{"n_layer": 10, "d_model": 128, "n_experts": 256, "experts_per_token": 8, "d_expert": 32, "d_shared_expert": 256, "normalize_top_k": true, "balance_bias": true, "vocab_size": 16384, "lr": 0.0106, "train_tokens": 458300000}
Below are experts of layer 7 (counted from 0) of a mixture-of-experts language model. Rows are named router (the router's row for the expert), down (a neuron's output weights, with its number) and show model dimensions 0-127. Each number is 128 + 32 x the weight over its row's rms, rounded and kept within 0 to 255. Numbers have three digits each.
After each expert's rows: a language model's description of what the expert responds to. This comes from a sample of Wikipedia text that the model never trained on.

# expert 53
router:229083088114174098112152167043127138154159144095103122172161041128115164092177145072088098109121110152093106082147182174139137166090146141109114134175092185131123162135153128148121130135180110113110171140147085082094100150118144110104134113138097099111114132169125082139176126170095168106091135113156132152132127136115129164192125155135111090100116174190158124151128147106062078128106
down0:156081118140119152166107156132166143122162070142108139150112179163118155139109140081116132086106146144196139104099159155065084155090090182109071157121125088162198145115098122112151117146118200114166122095119087131074099109151128121117169169115090119104113120113182126159143180152188087121088174138146192177137101135063155126116094078095139084107116130148100067125147136059144163135172
down1:145154131072110219155115096123136166137124140088125218114107084121174143138119123110155124110121152147097124137124133113050124066148177110116140180130123103089134111108160111108092146117075134112161115093131082116171097111102130157102173142116134193159133101115155227183117085110146115079118114124134156101124131113101093131079138085115211184162114081082202137110096089113128132142149
down2:069173125168116127096120098186114064074102175189136045142157151167070124133103124137094166137134156132079191142128180098137150143117112125108075156140155124122170101126077122169105107101133129123103111165103122160147159163125123159148141119182110111113118146075104073129148066105085059156132126167113147124176114123083147126100083091131189160128059107125145168109084079176119099136132
down3:049112148138140073134101144161137156119106084143149136166124149124124117171151071154076107153133120105125148168129133111171123146140107166180086092103146148107102132167103112132107120089147089094046141112129093109052131136115190078090112127133091150153069144194088122130078113160136110118143075153119141146105151108093085171193099161051130163179116073162086166124138159106087107113078
down4:181167161177065117164132152117093114069083103078188102144107148148129142157148133105158122149138186114137176142117160162124123105148105098120170130131118154092106111119063142153182141105127169129243134115146162152124114133144048122155086126097080171127125172169087186141113131136163108146105163149124183169132125188139142132130096134137152141104159114189127122119119209085107085175130
down5:186080092117100090124102142116090087095125097131131102137072107081119069129116100121156127116088095157148160116123080169122140166143074128168125069105181110140132143122093211091157099154122106092120139145131159160139111134127121170118028119157180130110161117129144159177091112134153132126072154116202111093078115136110132157192204126141143180093154164103099128162116127156186160101096
down6:141168120108130112098145110148151106107132140141116080096163164095092105096159122044140102139139078086161133161141126187124109148162140170136076179125166090173170108201191101104123160057115076130118162110173130160127156122082139133187175139170134132104119158094112135143070161104200153147130115136117092133136150112169148125118062129171111114140166154107061099129100077096106196109157
down7:096167099183137117152116157115134105226111146138131149086118125130149149130137172127138175134155147089063090142149214155101117125205151122116149116125064128081116104135135108140137146128078119122162092180154140106113152152106113096130123122115124104129116167156117163028097100145207194181107167126114103192164103156173134114121103141118137105134089085155087130066126120111185167149142
down8:132174111175135125134130147094130197185138127122201141134091089189134128153133135138125076115091102127136141110093110127174170197217166125092083152164126114098110122126148200112135003127110113106163169098083179136110171189118128161177117105101093213138089164139137161169109154169159098124145085143127134134149150133093148142118129125138112105155135123124109147120115121098127114154088
down9:157156124095100051144116129134075130185112101158106159133125135072119163168147129164113110160150135137122154136078096177110164123060147107118091107151112106150156074119084124084153076150193097137188112159147198104097115186171141138140122138119133115138126025114123118162110161102121103103136118128118172048111088126107129120062127068158136118151220114122098138162162105143146159143126
down10:123114140071115159129163073203110141092173147094095120177158156071161121089122149152142121180094099069127148139120121159147204149190123078153118107071092167124158167087147092138126109127107136148057110139116174135086151178149124158174142138166113164132168102143140164114103143106109078201155107113151122071110091129144179149137182174135076133177150124115098102130092136162101094155106
down11:176129124105126085149132089231180141159099156089142109150097138115138129119104139111156157129115102140133108093109114043154060146073134099123138089122152168072173145136135077134116093139151119095117134095098150159143206105155136126169146134154163137201145135105154051125123065121073081145127143119131191093148185141105152105136126105134111129134111163146090079101121128126131115122028
Description: Subject pronouns, was/were/had, and connecting and or but in biographical narrative, such as In 1943, she, He commenced, the disaster was.

# expert 13
router:136146116146143100214156101139151172192115160176131199146137104167094203127148130118171126142150094118113116056127144184123143117116110146067105130171146205067134191133125131142125160148202151118111195123166139137111131106077140116129195146119132113159141135115132110150158098119098099089111078116147129107171173151121092153093139170097091110121134132150180132200102178122078120151109
down0:127150128127150108136137111126151146174055128128135189138103153118098135110167120142094139111140122147091130125118125131220171109122163178142108134230172180136180107098101115109096138117075137147117111145109164112145057121076085112136132088080121115140118138098109108126124066182139100048136076156119098112100148139138132141025060124114134202141145096104160101144141155152178120110120
down1:152183151105132116133110135079163137090142116159177177122120161182047121128117170167079124145104186084147112155129123146094177139181096147099169139086116195103146122151111065104143137159128131084113111147118158075128154096128168081129114131110144150082128169149107151172118086093137124101061102163153068163103119141140166130157126113068114129210082038138110109150136143088102106105139
down2:140131128144137132104147112171118134129077072091212057119113147117149132108162164085131155093061106086181082125160165112193121161176121062152176089097106128147123176153119158135075160153132143167095123147125129130154129137118128109088111104186157144119160180214093099175123101150132095135106118168140133072094093148137112142152101128207139085150117129172156116133167156105159138104067
down3:113091184171093148130152109090107135191165115135117106106063160155169140136111152111140170145149131084107084097139131103148114127073148155076127121123192120085095151084151081147093128107077140083142109104183108188112129071177145082148155136170182154126092148132119094164177149175150116127119186130115237098067123115068071174147093129104151137153140134140132126169111153115126121129142
down4:090081138143187103079107126149141146120178160146157159142128125050127082076096155134146085172111125188182150176149128152144166110112116200077112073125136146047118142145152147142136128106128115109117050169102146096080178141177184136112112135086136082136091143106096082137178132178166146091151123148134145103127088131117113126173150075113110160111137167130127180112153200141137148143088
down5:160150131131096126189085102079080144136124127179088150080046151186116136158159117117200132093189129171117179138136178163079113148131084106131149098110101126133071123169099095111147079077127129107134141180107119086182124137132112110154171156110120057108134089141137162096068148106093148140105099098128158182167154135140086104162101084105181157180112098111094140135137072116101158114136
down6:181095122145118041110183185117142083101197154133105144112101140144093123138145128127131188153080124126127135098173163147143104086117135098082094100096074050131135135147104174126129122193140169144171108124179099137155121136176121153118142149130095115110146135091126103074093142108097118090113213110080079097125129152192134136175152166115180153075178097117171077104151121114102099132149
down7:134156130129080127092126150123090151148105092160131082111166140113152102110135147170151156104133110149135155143047070135159138149100132117102074115116209151093076126063184128132103146077162115099102135059108148086158137145117123155155148130120152199096145168082137120112133149112134041164130151149139124172062111056081096099205152173172170112136158155129122143163164133176139124114148
down8:123094084054120092136087158143152180141091120125084121129186057049113184078108198137132159139113126141137146069081135148123116100126084167125127125085126115109119197110143134203103118073150100082107146126120124128068152136090062126180123139169105125112155141168120119157107126186171159126151146102102121131118122177110081080111094140101131104094127100180116147111158123116043140125131
down9:097169119136128114104148150156084143135101148103082126170133116145165084131075154137046153057164120141140134096149167095177113168134124087122121108082098104189127100090147122118170104106115079169187155154187091134162133184085149084142189068170092148152139089144157142126163086082090160129131107103169127121140145131132139093079132166157106135136134221177148165116173145094134139083132
down10:069092107150069088149146131140158159151136147160101081102106093200124137072068135217095169098078089105089076140104139149125124126119130072077134061127136190098117130146139141127102112162102114157130174104083090199149120092099097084085172102132098133119109152116126070153102143100121122096159160107181139120166141095167138140088113083093130103132150165172119130090124135074093119117091
down11:112153083127105081158096168085088122109181149163117146156121092164107175177182115165130057135071115058218096125160201194112112097094127081107097178196124176122138115164099131088151153136127094135110127135132161121165111175080145160129168168154090123112151095128128101146091156197169134134167103111120138136115130129122106100154133061168137136176115110132109135124185120142113155116131
Description: Month names, day numbers and words like in, since, (born that start dates, as in 14 December 2020, in 1847, May 2018.

# expert 7
router:155090058173175105177161138144152198175103147114087120164099085129120135083141108067107078132200157163155099099111156151145155122093119129118134119159127118160090130181179159127166143155149132114095167116198128116106172089135133106117144108126167033144141130147127124165094107130126148160147110146156108142125091136097111187125157157076092090133151126104089184188137211092128078139141
down0:134118142074130211128180142140132150140125127119094108058135130157129198093166091098139132066152248133118083163131053072183149114136159122164098154099124150143136048118158158113137125091146137121137127116136094094109104129146105111098117118033147093161098202149148116122171157117100112129145108152154142125150072161079120149112130148126154084115097144125164123102157100153117165133141
down1:134106125166142067148159151157144076141086149141152168094046164150082129156133136120084094158124157114175172127101140161154082135122137155078108171145116144096128081101108096132130206044166145179189120139147134100104130156093063127086122151141124113111154132060161076130099183181154128146136157123098101198119133101128180116136148172117120063152108146152128096119075135179160121120129
down2:065096104169191114144164107115185098136185130120141130070104117102119155108096164141156140124127095084107206102128137087173185130116119178124151081100098158108102109205131143109107097081190088147112113140149103118153118168120123133127121144140138137173127109163124111145082191086153179107125074122131150127120228119111099146134079119145105136107096093102143098174061134125096203113151
down3:151116128153176070115133141145140109138097087143130182143119171120166107133099150121124135093128092151119114062113183131130140150148181145124144071175079096123181088130149102111164153152117098115139146205101168139082077114224092185165144150158131124117112108119143143176114054145161155198149132145147134102101142168152163069135096121071133107067122161161120109175154094077113110129181
down4:112094088135132101142174088108183107116141072084111143159068062099138121052146092145112120140169125175117049155110188110141102141128152182123059122103103150190131151141130129137167087135129098102109075154127156179148123088146141184162151159173111132168119103135140159183156144116174109133176101151088186142109139049096117130110121189121151134152173126099121120134113104073123161138174
down5:129121114114201147099129079088113161142112134112160092094105107131164062096141142115127091183080092124189090139098186179098160139118130139102087099123101129159114124122196112060173130162139124153114134116163118112128099135188117157095155154123097140174143128158116135158084071102137110164163155168087084183110147110108079095107164149193154093119070121107116158143163126087220089111109
down6:080125153091103160045106119147118092067092073105163166097151113142122112127075145187128130066128106144138159085127131082145128166133112157131082141116179110098157099110104163144085113130127142076105112134139088121120218096149119094069143103170175139126142165184125061035132086136141073123111128173186129134134091105090134110092167160129154117156129098109132156095150108110115153113182
down7:136098158073150085130145147188115083189127062175103134124110124111108078134176150103130187146207224123123136130086140161111153132146130154139120166089128133106179124159111142163153115135113101091086099168080189187132135168194113069119153107102138121120177117151159063106140113121118089083150163144135116135117116139121158122079062105090109121124123146142096066180110157138147130127078
down8:126071149071144136158137163110132152125128120163170119141048167167113124088166062194118038154128162134068154124126093171144137126134113139131125102114177159168148144162132132064126172142152137130172108128094134129198144090089118106160138082173136134092156166080109088080124154106172117121107156197107121137123095151133153116196108145108070132083079119132107115178129128157161160069133
down9:130159138143097095165148159196121110141096136161112093118060151133098150102161145078161149137129106111187121105110218114120129122167152089124102111173093179141139131108138110095132147150175093133117123144125124102110180194102212116106116140067155205173148144095153134172068116085172127130099186107089159118156170137131061159104176124151079108133083142153119180110109137136132172126088
down10:191155156144112110168163148109171145140118116122100166109076070130101157174147124156101129099127161097155160111099037149137149117138141091145148073162179171175124215085146192139136048166091145155144114167152107127102140184161145150146111110100131164163131125136136139124157098103158145160139098181131176122140109092152176162132097187140097121169194128108139095155134177130099141075089
down11:087125182069127167107151146116122100164135210134084135129127148135073108099143142119162104188125077121161211118165060026137170119130139162128092197155121111162103129192162146156145150117150123093069133127133121096073161160092135084085141129099155121089170153126142156116171160167127127118100102136108133098162134180111128090099125101131134144157100101117091180129151092105155191146125
Description: Separators in lists and tables, such as semicolons, colons, dashes and pipes, plus country codes like ESP, JPN, MEX in sports results.

# expert 2
router:143089103108193139172175081142112207111100159144148149098154111118143117056120172115111127115136182132069163049145098207122114130152134094125098134132101175125135146095216148179112179160148146125124171159162130139065090151118116092080126137097146097169115089144133132140179151188067121136116114176161118143108136134108160154142138127099097134117115155154163143193124185106116109089158
down0:148167143115108069165101163130124141106166135096158122195141171163087173104186096162154096136081162145142100179127083123102125112131093134172150144158156069177116140163130148118159142133223139182149139127103136141090171085115121149150170147126153130095128088125138130099121026144092088139116084155110102114101155148142173181171110136176067073154115096101178103144140123116111080136083
down1:162104090119182132156126057129166129066139050163077158088133161090174105073127147083061141163099139168141158112068099136112098131179111119146092114083156154188111115066184173092101076133081118119167076134151130153116126160153105143109148140145119136126112122143187138112152113119163087092110145141129164093180095108121125106088129121120118168193131105106136114155135146197178156087144
down2:057121084130075153124124148125153140182129132128144173069156096099169082103101115140182120095157181101180170114120129124133139123131113147128136146084124140120124142102172157152106081177155126103129148153098150218142036141155144075075195161134107144156094090108079160126101154119122185119124185131105104142055118100118130130109133191166152137075112156090057131089129142125159101134119
down3:078141130139124183131105134158123151147073096143096149161116105097152094175150137089143092133122114178082121087130115137114167228095096123141120169127133163118129142146099189173112107136155207102143164114073099157199125108199133140091077151104097139164180186099111084136137138109179131156163127120169107164064127093154134127144142154156146095091146116187130095198146113139113173091128
down4:029136172103105118136191110143174119109120177139132077099120098130122129144153140113129115137131169092123096086140109074087100135130191127165100143117128096063203135116144137060127130124090155124118163155080130090165085151223129119106100132118148103107107106146056149107135119095087114138160123119194078123154121118066124130110135138194084182101118080120098126164071138102138136112086
down5:150114094115155137157050136163185129132110040179168117079099178155137121115135176134118196166180162106182137199104148099122122119166089176096091123133123094122142162099182126153119134139163158138165102140176101085111181106127122128114083161126146146184118106157111164125138169119136108134128110141139196156105127104188158125122080113135109174063165132080135090159117192091137130166126
down6:110177090105054129057058224175123112128148117150139155177081113166110139162164123135179104162096110115189108151152128109127121106110100175085124100101103106092101138100098150144098113122086120139108091096100109083133141107154098082170117146136114080050106127170129138161086124125144150132136169091144203090204123117169075083120108142138148145101111152112143124093150140088093096161117
down7:141158133170109187102125184124139046114212102164144127148122172154137159153188120093092103166122110117147130126221130104097132137145130169174131117105163120116136122136142173124180131099102134113134111117180140111124128149176132155114087103091085087091186072131117118169110172132152136141101117104162111150126130103170164105117086144122162089111173095170082184164139114060170039155118
down8:077218181137060177047043201156120075129135088138159150081122153093118131165112086129107162089084126121156125116102127119130100188158120107100142109118100071147106132147131142088123113120131115054151091136157158069139145157133093083086161137162077167141152062093126093085098142096129125125123154150144120142154182135118088109126102163107142118086158127163125096121117123134181141104141
down9:142131092153167113101089105120131116065161045118165132111138123067140126094136157142108144140088087134126149085078107160135146113196150095183140095103100109144183117025165152120135161149136116118121169189119140130086104166100116138097133162172122134180117071101116126106091123118126084139121133150041130123107093097105128142150178154153106143117153097078108063167135141120162221114148
down10:098073153140149125079118071121087143086151063105173165123108191116113133140136112107063153112128122108100151082112139106148128137135167160115153050141123169193126136115158149117123116147072099144096166125170182159151114152154178139148157132095117166169202108170056103100112122166122113140105116124089138123142101138110185069150155110114147109142181158096089122121157212135134146071190
down11:123101098113148110086154115176115138098090069181153140099145077130126141122114204175135157140071109120189105131103176096097159063221100137142134158071115102117079116124110121097081109106214168115120087092126145151117116123105145120112137154128134138112179132168153124133075123112127093177080142120182105107156070162096062107170106136067122181140101092117128114077134093136116099128123
Description: Compass words and prepositions in place names and locations, such as South Korea, East Texas, in 1967, Lincolnshire, England.

# expert 37
router:130109125156162116091144167163144208148143148150108201102124109149110196142113137102135099092152192114143165094142117147060103125130099131109098136144121152093072109127176143171151198141195142118141235162144095112121167129131112080131133098081115108104094135173187105174141148129131155115102126175106111197140218143103135169132125157102110116094106140133143158178105150113143095161147
down0:129151123113127138077148076163133114149111152158134152107166116181104097101139111148125144150162111095106132086068086104190107152154130136117141084139138175091134046082143143088102133124166097164121155050182107161113082115126158084118071123153157151099110106111088113152063107140113118110189145169135165135153134131104176141149168078159077117081074123094115137202174109101130125105045
down1:119117148190144108173163177122164114136086101162188178119097134119115154085153169127123151131160105155159158162130130112142091106152154072153082102123153134137153104100135102136123115124167118098180225148113095124137150136084206155106149099108089069155065135061094127107162142123166116084153131111079132128177084130123134146112131166125131092152173129101115152160157156078156156119015
down2:090113094097117125098148117121165129166107144126109141160147118086133132118143196115185143165147075093157096086104154129160115154108151192095133078133137139135160117124137098101085143156077107143154058171169171109184114111147159150182121040136135141102176138108174122182107098153129137120175098117055172121093176042098195125143126117146119090105158148115106122110122154183172134129072
down3:115133131102086159165108152156149154195147151107174089161139131089187126091123138105103074162098122175114107148191127071157132120119090184140105105070109128093152076149132178108071153156127151176183164127105113109070070094139115136202097145130128150122161068115158173141104062101142100104184108100111113159110112172116120114169106088115133134147134117134113094094178084178075160121104
down4:130141109122166228090078185112162144107160091141178152097146162100132061143111087169149130149157122108110135126160126135184127078157136147105096169168092147162080154101152115084118204043114106150124128143110111113153153158149127125140147166122087155091117101122107168093154099136139091215163138091092139137148115136123102138178112134101121140135183135110152135059136148041128150076115
down5:158181143159120090128138198118104190064100148119183147111122060106203127100132213132115126127127179113105116111156123134108075113139116181092169151167142148191182160152078059104101161093161095141093151151188078136139123118136149115078146152116144131136110062090173139132167062124121087099155163141139138153115143159123131117137139127153074135125123087135183128132102150119150081158103
down6:157179171164100121160097149162120157176079098135120094120078081087105129160140127092069092151178095123111113066110131162116162078153097108101105167144163093160152100136109079124144175071110124117187156131182087114180185146161124079106089129092110123098188088148153103078159055107132134117120121150126148108129124126122128134139118163073111177142116093123126125202114188091100165086151
down7:110177089122168139140104168098112114085122120174127118108124077131175085089115105147195173176139025107140156098064162158095142168140142171080091120110128125125079134106124183114106133132125084118142143128092143134146186213124109088139127159151162063098165123134139099053150182103096098121095114150130083111174170134161174101113099119118130183118129138075155122120080115131101165148133
down8:116133114143114128120142162068145142163152200147155159076102069181099069132116113167119150096098161138092140142161190083118148105140125145120141071178165107129117145150153162150131138173110140128112141160190162104121111111162099140101175119142117189113159156168087120057114128112144137115167041169111126162134120067153094144132153146158108203179179153122133107095111068125085065157140
down9:092072122112102125108126150170103104106116150111148090079133100151153064137106137140176147192096142118163069129122136158145110139165131182130110096135154102123142113145075131105113186144185151140147128123145118141144117078153178093055189143115081177087123126152167164158111139172151111123091109137156057107094135096127024137187098152093151110183170123086110104167100102119191115107157
down10:166100144124119108117100095152170084145158136132058109145121136130156091154123114169097082140160082144129080151156108138101132159106154116089126066094130163119120098088143079161135115142110153156145083104108115103147135099198144223110145102092093099091162185078125166118112164117089115172134138101160123112102147026108145091177086115126108084148139098086126074168137146146164168199174
down11:221105115125115101140102111170102120181098176142110135132124157116090118156128189059124119135092119180163121148081081106082113102122191049086128160129125105146134153128117149212119086136077125112176120110104159108097110126101138096110043121097162081195106141167142160204127162147194135133080129110118124105143107144090096119151137134133165100099138129092086124143127161150111152114082
Description: Pipe separators inside data rows of statistics, votes and sports tables, often after a number, plus score tokens like 1–1; and 0–0;.

# expert 25
router:132134060160144147147154143133109193127139200102104155125105092101107133029116135081086124092211198167125070117120169123126132127138138172135132166128092119140085086080149110130137146141181103098139160112194091093108112157086148091137099160103144113162101081125159092106167147122115157161095119115179121079120141185102087126101168122112089126120101122136108179138175197117102088159121
down7:086098118186175105165143122124147168169138087128146124094135198140137084102111138143100136171137088161125166178111077140062118073126134092128137121167183110153060154054138095113093102102124118113085100125143092144111122164132109101141101114130161139139041093133191152130155072102174076174189095155092105141113104087135132140080146114095096139160070123132135101100068115175106114125154
down8:125144146086115144119179121196159086082127109193159074159137129089137133140097129124088103058152096112155092144170128160151088167097136129140076138128159140163130142120143106096143122139160125151075117125114147166113115095074116111111187112084137181119147206115110117153090177073124192162121170140170167116125159164079128114103164117082137100176155206142136173137125198117199109125107
down9:089130154158135102097085088095112161076130173107121104128124174096215105114071120123109143132142145140101113107108134112182152091214085116173108101111111074124117100128116157165148146152139174152161104152158135127104131089159133157159111124144180106109127091092185163113089146189149086135080154114106146129076121118060163138140153168128077123153174117105064082163165169144087134042129
down10:113077161077141082118211153138179137097186118105114114102158102113103117112088078117147098133186145100117148089137064103139108188157127187122119167141133100183145127135092167108134114140088130177160111158119097109106124155160158064111166154151130106118109145152139043134078167159103094145088082098153117062135132156154209125124148116082167106156181148149115173118126141154140176134165
down11:078114111050177149172181114104109159155119110137163086077170137115143128172106172136140122155125122069151123174154076031150135148126119149141166136123129159107169107142149074150155146078127131174090117081121112106077124184152094126133183098106076139135154119101122105115134113161153095191122148118136134133096144174133116143104078188162172173136103092085186108193166098080115104114113
down12:091161143182161128152113161120097110121134122163120136054053075166148124141135089144145150113118135107115078096167109108130144149086140144102089129153131161126123061178072147143114162144104156089096135065119165136161113104089136158072166139082083065150077080137142123087130196172123097136088149159177155132119155125180074140094142101094125189122121108118110145104123060161069118137071
down13:154209108130139145094184091112127113023144098128112092133112134125091108155173120059108081104143175115074175133133119189102061127108143132106092143167145106136151160165134143112138128137131109099180104122144126089112142091150155140082076166207141099166120105117087141111155132106164103158128141113130099132178085188086105129082121114140128154094099121113191145113085113209148170138165
down14:137089167086129085127184123196141136112076113105157137124200140141118104198101107111099140081190157108188118127065164127173168161151120107174131114111145125084126043102126151138118159132163102107134101140126185076101119144112145138099122143124172121172166036122115157141122160115092121124158112085065153166053100141178102117159100143111143111121161134054113108094123153144102130109131
down15:180109212166104118114084106157083094179141096158133129134180091158100177153092095186099111119129148146148146081070102087107082130040095109052148100117131086174124176091126137092119141151198127151120121126146168145150115092113108149143089113054123160098095131109192147169118108124156112167125142129134124108211117162119177131185093142121091145139139136111092114086134113150114107126144
down16:104132113128100150137163122164131158166157115131099091174137150115093170124161164167145094203100092150152111085162109088108133168129129080135102131106206192185099130120088161174192136134078101047128210178182105136140147119098151108077136128144129178133149143179168191133103173138157141192113109157146111124148158123116069109138082147133153119124151092164126131127076127107166164130133
down17:112092102160200115120165117137184133143083136132166139114066098095154127099097153116122154087083092148151146135144149132127122118138165157110116197086126136112152138173127132083157157099070110080149108180111187138133115119172074168129145163063143170078188131133177095152104094120072102123150148120113188165157124156132120162140109151165137079111094105177054171099134132092203094162122
down18:181120120156195089115143155135118064149181124107111169152133136068104124135106127124110180080149085089165106134134105153111131094123107155106128099130137141161122176115131037104124110156179134125154112090178151154177125104138106149121087117142083155150110069107087081138099161121140155104035120135106111119129166067172113124074115121176051103145177102127117148125190088110051147131145
Description: Years, seasons and the verb won in sports careers, club tables and match scores, such as 1995–96, 2013–14, won 73 caps.

# expert 39
router:126174043155125135190152152099153184157107159171099147102129119172120184042127103177129143102200090115106158094131164153103120161135099146101134109143114168119068141161118119133152173160174114090115182154134129105073131122093110079085169177153133084158151094211124133129146128118063129156097098122154110134185207156112118105101101136098165103114145127093124144154107151086120126118139
down0:052179132138125100142120112077118107137177162128116143161148155129107108114161107079164180146191109145148149173092154065141122177151107160119107105170136124114074150132087124168112130163179157111170128109172171132097082089102169071134086167134119146193127118092132099164136194134134109164102178124091104138128110151155148076076090135101106079168163129084074176096183128161150144148168
down1:123075123130113159139162090133185132132166130115113137146092150137106077119159189164123140066063102124088125127138159115168132099152097065143123156133161135113149048158103100156142144168131146101170115072070115126099115110049157151053100108066104148161130109130117148168167141169109139129140092144104175120156157108128146163045083161173190108113150170150153144103132152085141119080176
down2:081124158075133113108129132117117056145145083114110110150124105166098116159125127138123117164157134061145108177053140128140110152127177113130093171158127132197132147035105124109088125127102198103124148158150169054106114130151153153055156092106130108097103174163126176092109163055071104154117150066146131106096112130063141104100134118156124146083145125146129128078137115091095177165113
down3:142143163093097175149159133136170112065086116124068133142135122129125150144149114111108174131129112094089064147160099158102101130138118161225143129101140113137117117179120105147130096121121117139115098112146182070149099071144165125112174128116142108097132126157094165137147087140106100159039032152067094134096162144164124115148105106165104089186074115081094141164143088116100087106056
down4:102159117141119084143071088122154089127139168163086155110133120087088179129126088109138109055107145085138111153133153101138123126142141110108133139170108125168124141201070029056119139138120170178090141116150126107136078053098133153129084148122110141130128121124142164187128152094144123107144089140137181130170169084097139130122108088085092187116135068173169119147148199127158128119059
down5:158147143145107171160105124159153131053165115145171139092077149090078195130142197161102137124100136216102174158143145128100109123114147118149181097200123145124105096138163138164137123131152120139110090175160106067087079105094161109130131157099144156116140102151110150163139152133130149103125150098146146149114070148127179116129136070155111168068170125218035139146115113116140113130086
down6:111112139092087136210113103077127054164149137116096156064096120116158090092200155098126120148107161121123155066184094198128098185123135147163092059146123085129094140131106097103121168176140155127116109124105091164128174121104156156090178128148082136148137126126092123071162134080080121103108123151091128095132114104126142083126092153108167154193060144144113131118174094091170143137154
down7:099078156153058124153121179130092162155102114171154129080100151139095090127174142108131142111128133145213113102092191123113140165113118155123131109200160160083172106109152076074156109108146165161084120097200094148142183123055175109064131099134150174141170136095159149120118136129132126114143136140129146120167120130065125200096108121136179102152119109196128108159186120171102135132134
down8:201105182117109104163093146125146167124103103087132150111063147126089133132127067147165134099159123139120166156146079120158109084088071170108135155110129082151115157156132135115122113148162089177081095129192121123145126111157067134129181127079126114124153167138104171189185099118142129118095135186126144164157125180169171133117186116217092117140114158193164123103202092145141138143152
down9:109112116226136122129112108074093134155130096131110135118177150146162178175162125098141087105151156075167115089116123125109112182104132094202138096151137138164121109127152141153178133116153082198109126098121085136140097116117142146154150170068180086138098081149164129139094084102047122155153111117101088202112178048113133107099118108104094096174120141092165111184125078129122133119114
down10:147202194168088153191133113139127130086119210152126103094141150113133130114145095099172085155084039133152173118139145113142075143142161134103135082112143141082199139084151137141119101093217163179152131133133093161131188102155143126127138166174095102148164103179080167136087108100144144180132107148168116103156162119178156156123105110116120146141088123097118175130150106170102141104109
down11:088125129162119134138186122159135190132114071088142168086117149089141105146180161104128108131145136095107129108080162156083158150030129116157134102118118109149119137184117154078068103119169121061127082123126103121106165140087026118113112182182101174105137089164117123120115165114124146162171153138142110089153124104095106164114177152119164182126175073146112073112140162093118146179137
Description: Entries and pipes in sports and results tables and infobox fields: country codes (ESP, USA), months, scores, +time gaps, Succeeded by.

# expert 60
router:117105072124138091110145155066113132126177124135097100148121094124116168030165154092132079119121107116145154101165164153139134159059086137139114128128101139148155124107186150177158137138138132110072189160157163110086124126132114127128154071201143087193144122141137077116172093143103167081121129149113143175144127182069108130177123115118120065101115212157143185128135175134089094110106
down0:089102152175093089096152114161139140078137099121104104063124115143125163147093138129114137094115083150069136155182176136162145177154121113099092111167127167146104172128135121095130127125098110102136127130094092143171145142132178174123045135164063141137085106117069164108109052154123109142143157070140164119148046069124128098075043122157112141133125120132102102199107089142121117169169
down1:115165094129145120117127069131141100134086101174136125128106138150138127144168155124119049117118110147125170200091097090156077088121143119111093123099150184149122131086164115147107113084139133135126162057129140179106160100087083165122099106148159087128103066127119094088177180047155112064140090110134146142129130123118194134135102062180095155141081092100096186079128094099127136182095
down2:120119154149091160129109142064072145084088077184175105093087122087094113158131114086153168121094095136125181172114104135165189185081072140140150162117154134139093098135117105086137129132184105138109165120167109183116141159154167148105126147125105124133137141190147089128127125116094138147122132082125147103033183100118161087138032160087103112136153083109074134123119071121143131156158
down3:098132193078090096095187128141050099165204143127163135108132170166074146082139116164153126130071126121131117082151145147139142137128130114145085130173129121092160122106159098132107147125073139090068223132131121123155137161105121118156125094122075139093140095147152118061128147150116084134203171156076115153150112135133115171174113097111179148147160179066122093144147131138138098130194
down4:127154088111179123097190106168114127171134092120166066167080140123182128086101093085133087099092114128119072097151143123200118151180094145110163165140133138094114157136148118154105085180164139148088131105161137143180121090068193153113130131053106161142168122093086111121120138122106127177065127162122154146216109121124066148128105109124110127128137089138211108134137165100138169148117
down5:123122142107099159083139163164106052147175062191142165124113111165117184137167131151103114114111137151152124143135140118126157084156121118156142119118136056147139168143142095102148123183108112117159064145127107115127154121140219116174063110109109069076110140163167091182119123131121086169112056139146160136119082174161118163167136161179132145155135208185149097131109094077141106119152
down6:130158109091125091119164139132099105176082114168157137121102152121133091152174101071177125131073129160146113134112116101138126231127092113138096149137182134185147127130082123112140124141143063160140152130163148088175156134184109098119112125089125163093108105172155153112099115220102070172119092050180100177125118136155076143129129132092112113093145144147148136109151115118160195135211
down7:104158141091106150114100155101159136142097133063123145081172124135095076172148145087082114106078139124185123094121155106144064100111149089156089151128154074147099092122155144153145098076168132123124142161137137131137108090082125124095103095139092109120047187053061159125060102127142179155147129164190209126139122131116150116189098084119153123105162153075088119128128133109147103081124
down8:101063088149136184125098144139154122175158120129071030128153121083116088099146134096163079120084124103081128101122089125134150184110123094164124186116121084121118079115184178117100127082192157122161142093116134120113114158146133115123097172164139146141118112129147164134159121102128147093098168154157061099121146130086088186110033112137142079139112142087101191102113088116175100106101
down9:129170066121104115133069106054118135153117190192150154120126110092101122168136187119139130102162153151155144137183116103179123159106124072119127154114131123158166141127080199084122116144167148159130132086177162157082053109127128179087072110139135110168205112111113127110199110149127083101113154127067112139143052133159135149144150105155095196106135135120085125159163147107120147106142
down10:091150083186123142129130151139157166090089187175078145140157124178075137195148137157122177143092133092094096115112099080120118141151106085166149082143165111156165151125103168142094126137149070069181130148132103152148133175103104137109067096123124225107113157092151183147162125115158129099126133175141112062124120137187141144116097148178136151091170092071160119176120143147173095132116
down11:197165189144124127154139142102117109148152076141100181183149087095093170116151103152165152122154114133132074105105180097126113146116149168102082155140086164053124068150039135120113196114074194193177128079118121065095116103081146160133161140169092137126079144132106130118089153131139119136148153138111153139114113117098126118136136074161195112128137152138104113182128095107152095165118
Description: The conjunctions and, or, but, & linking words or clauses, strongest in headings and categories like "Arts and culture", "Track and Field".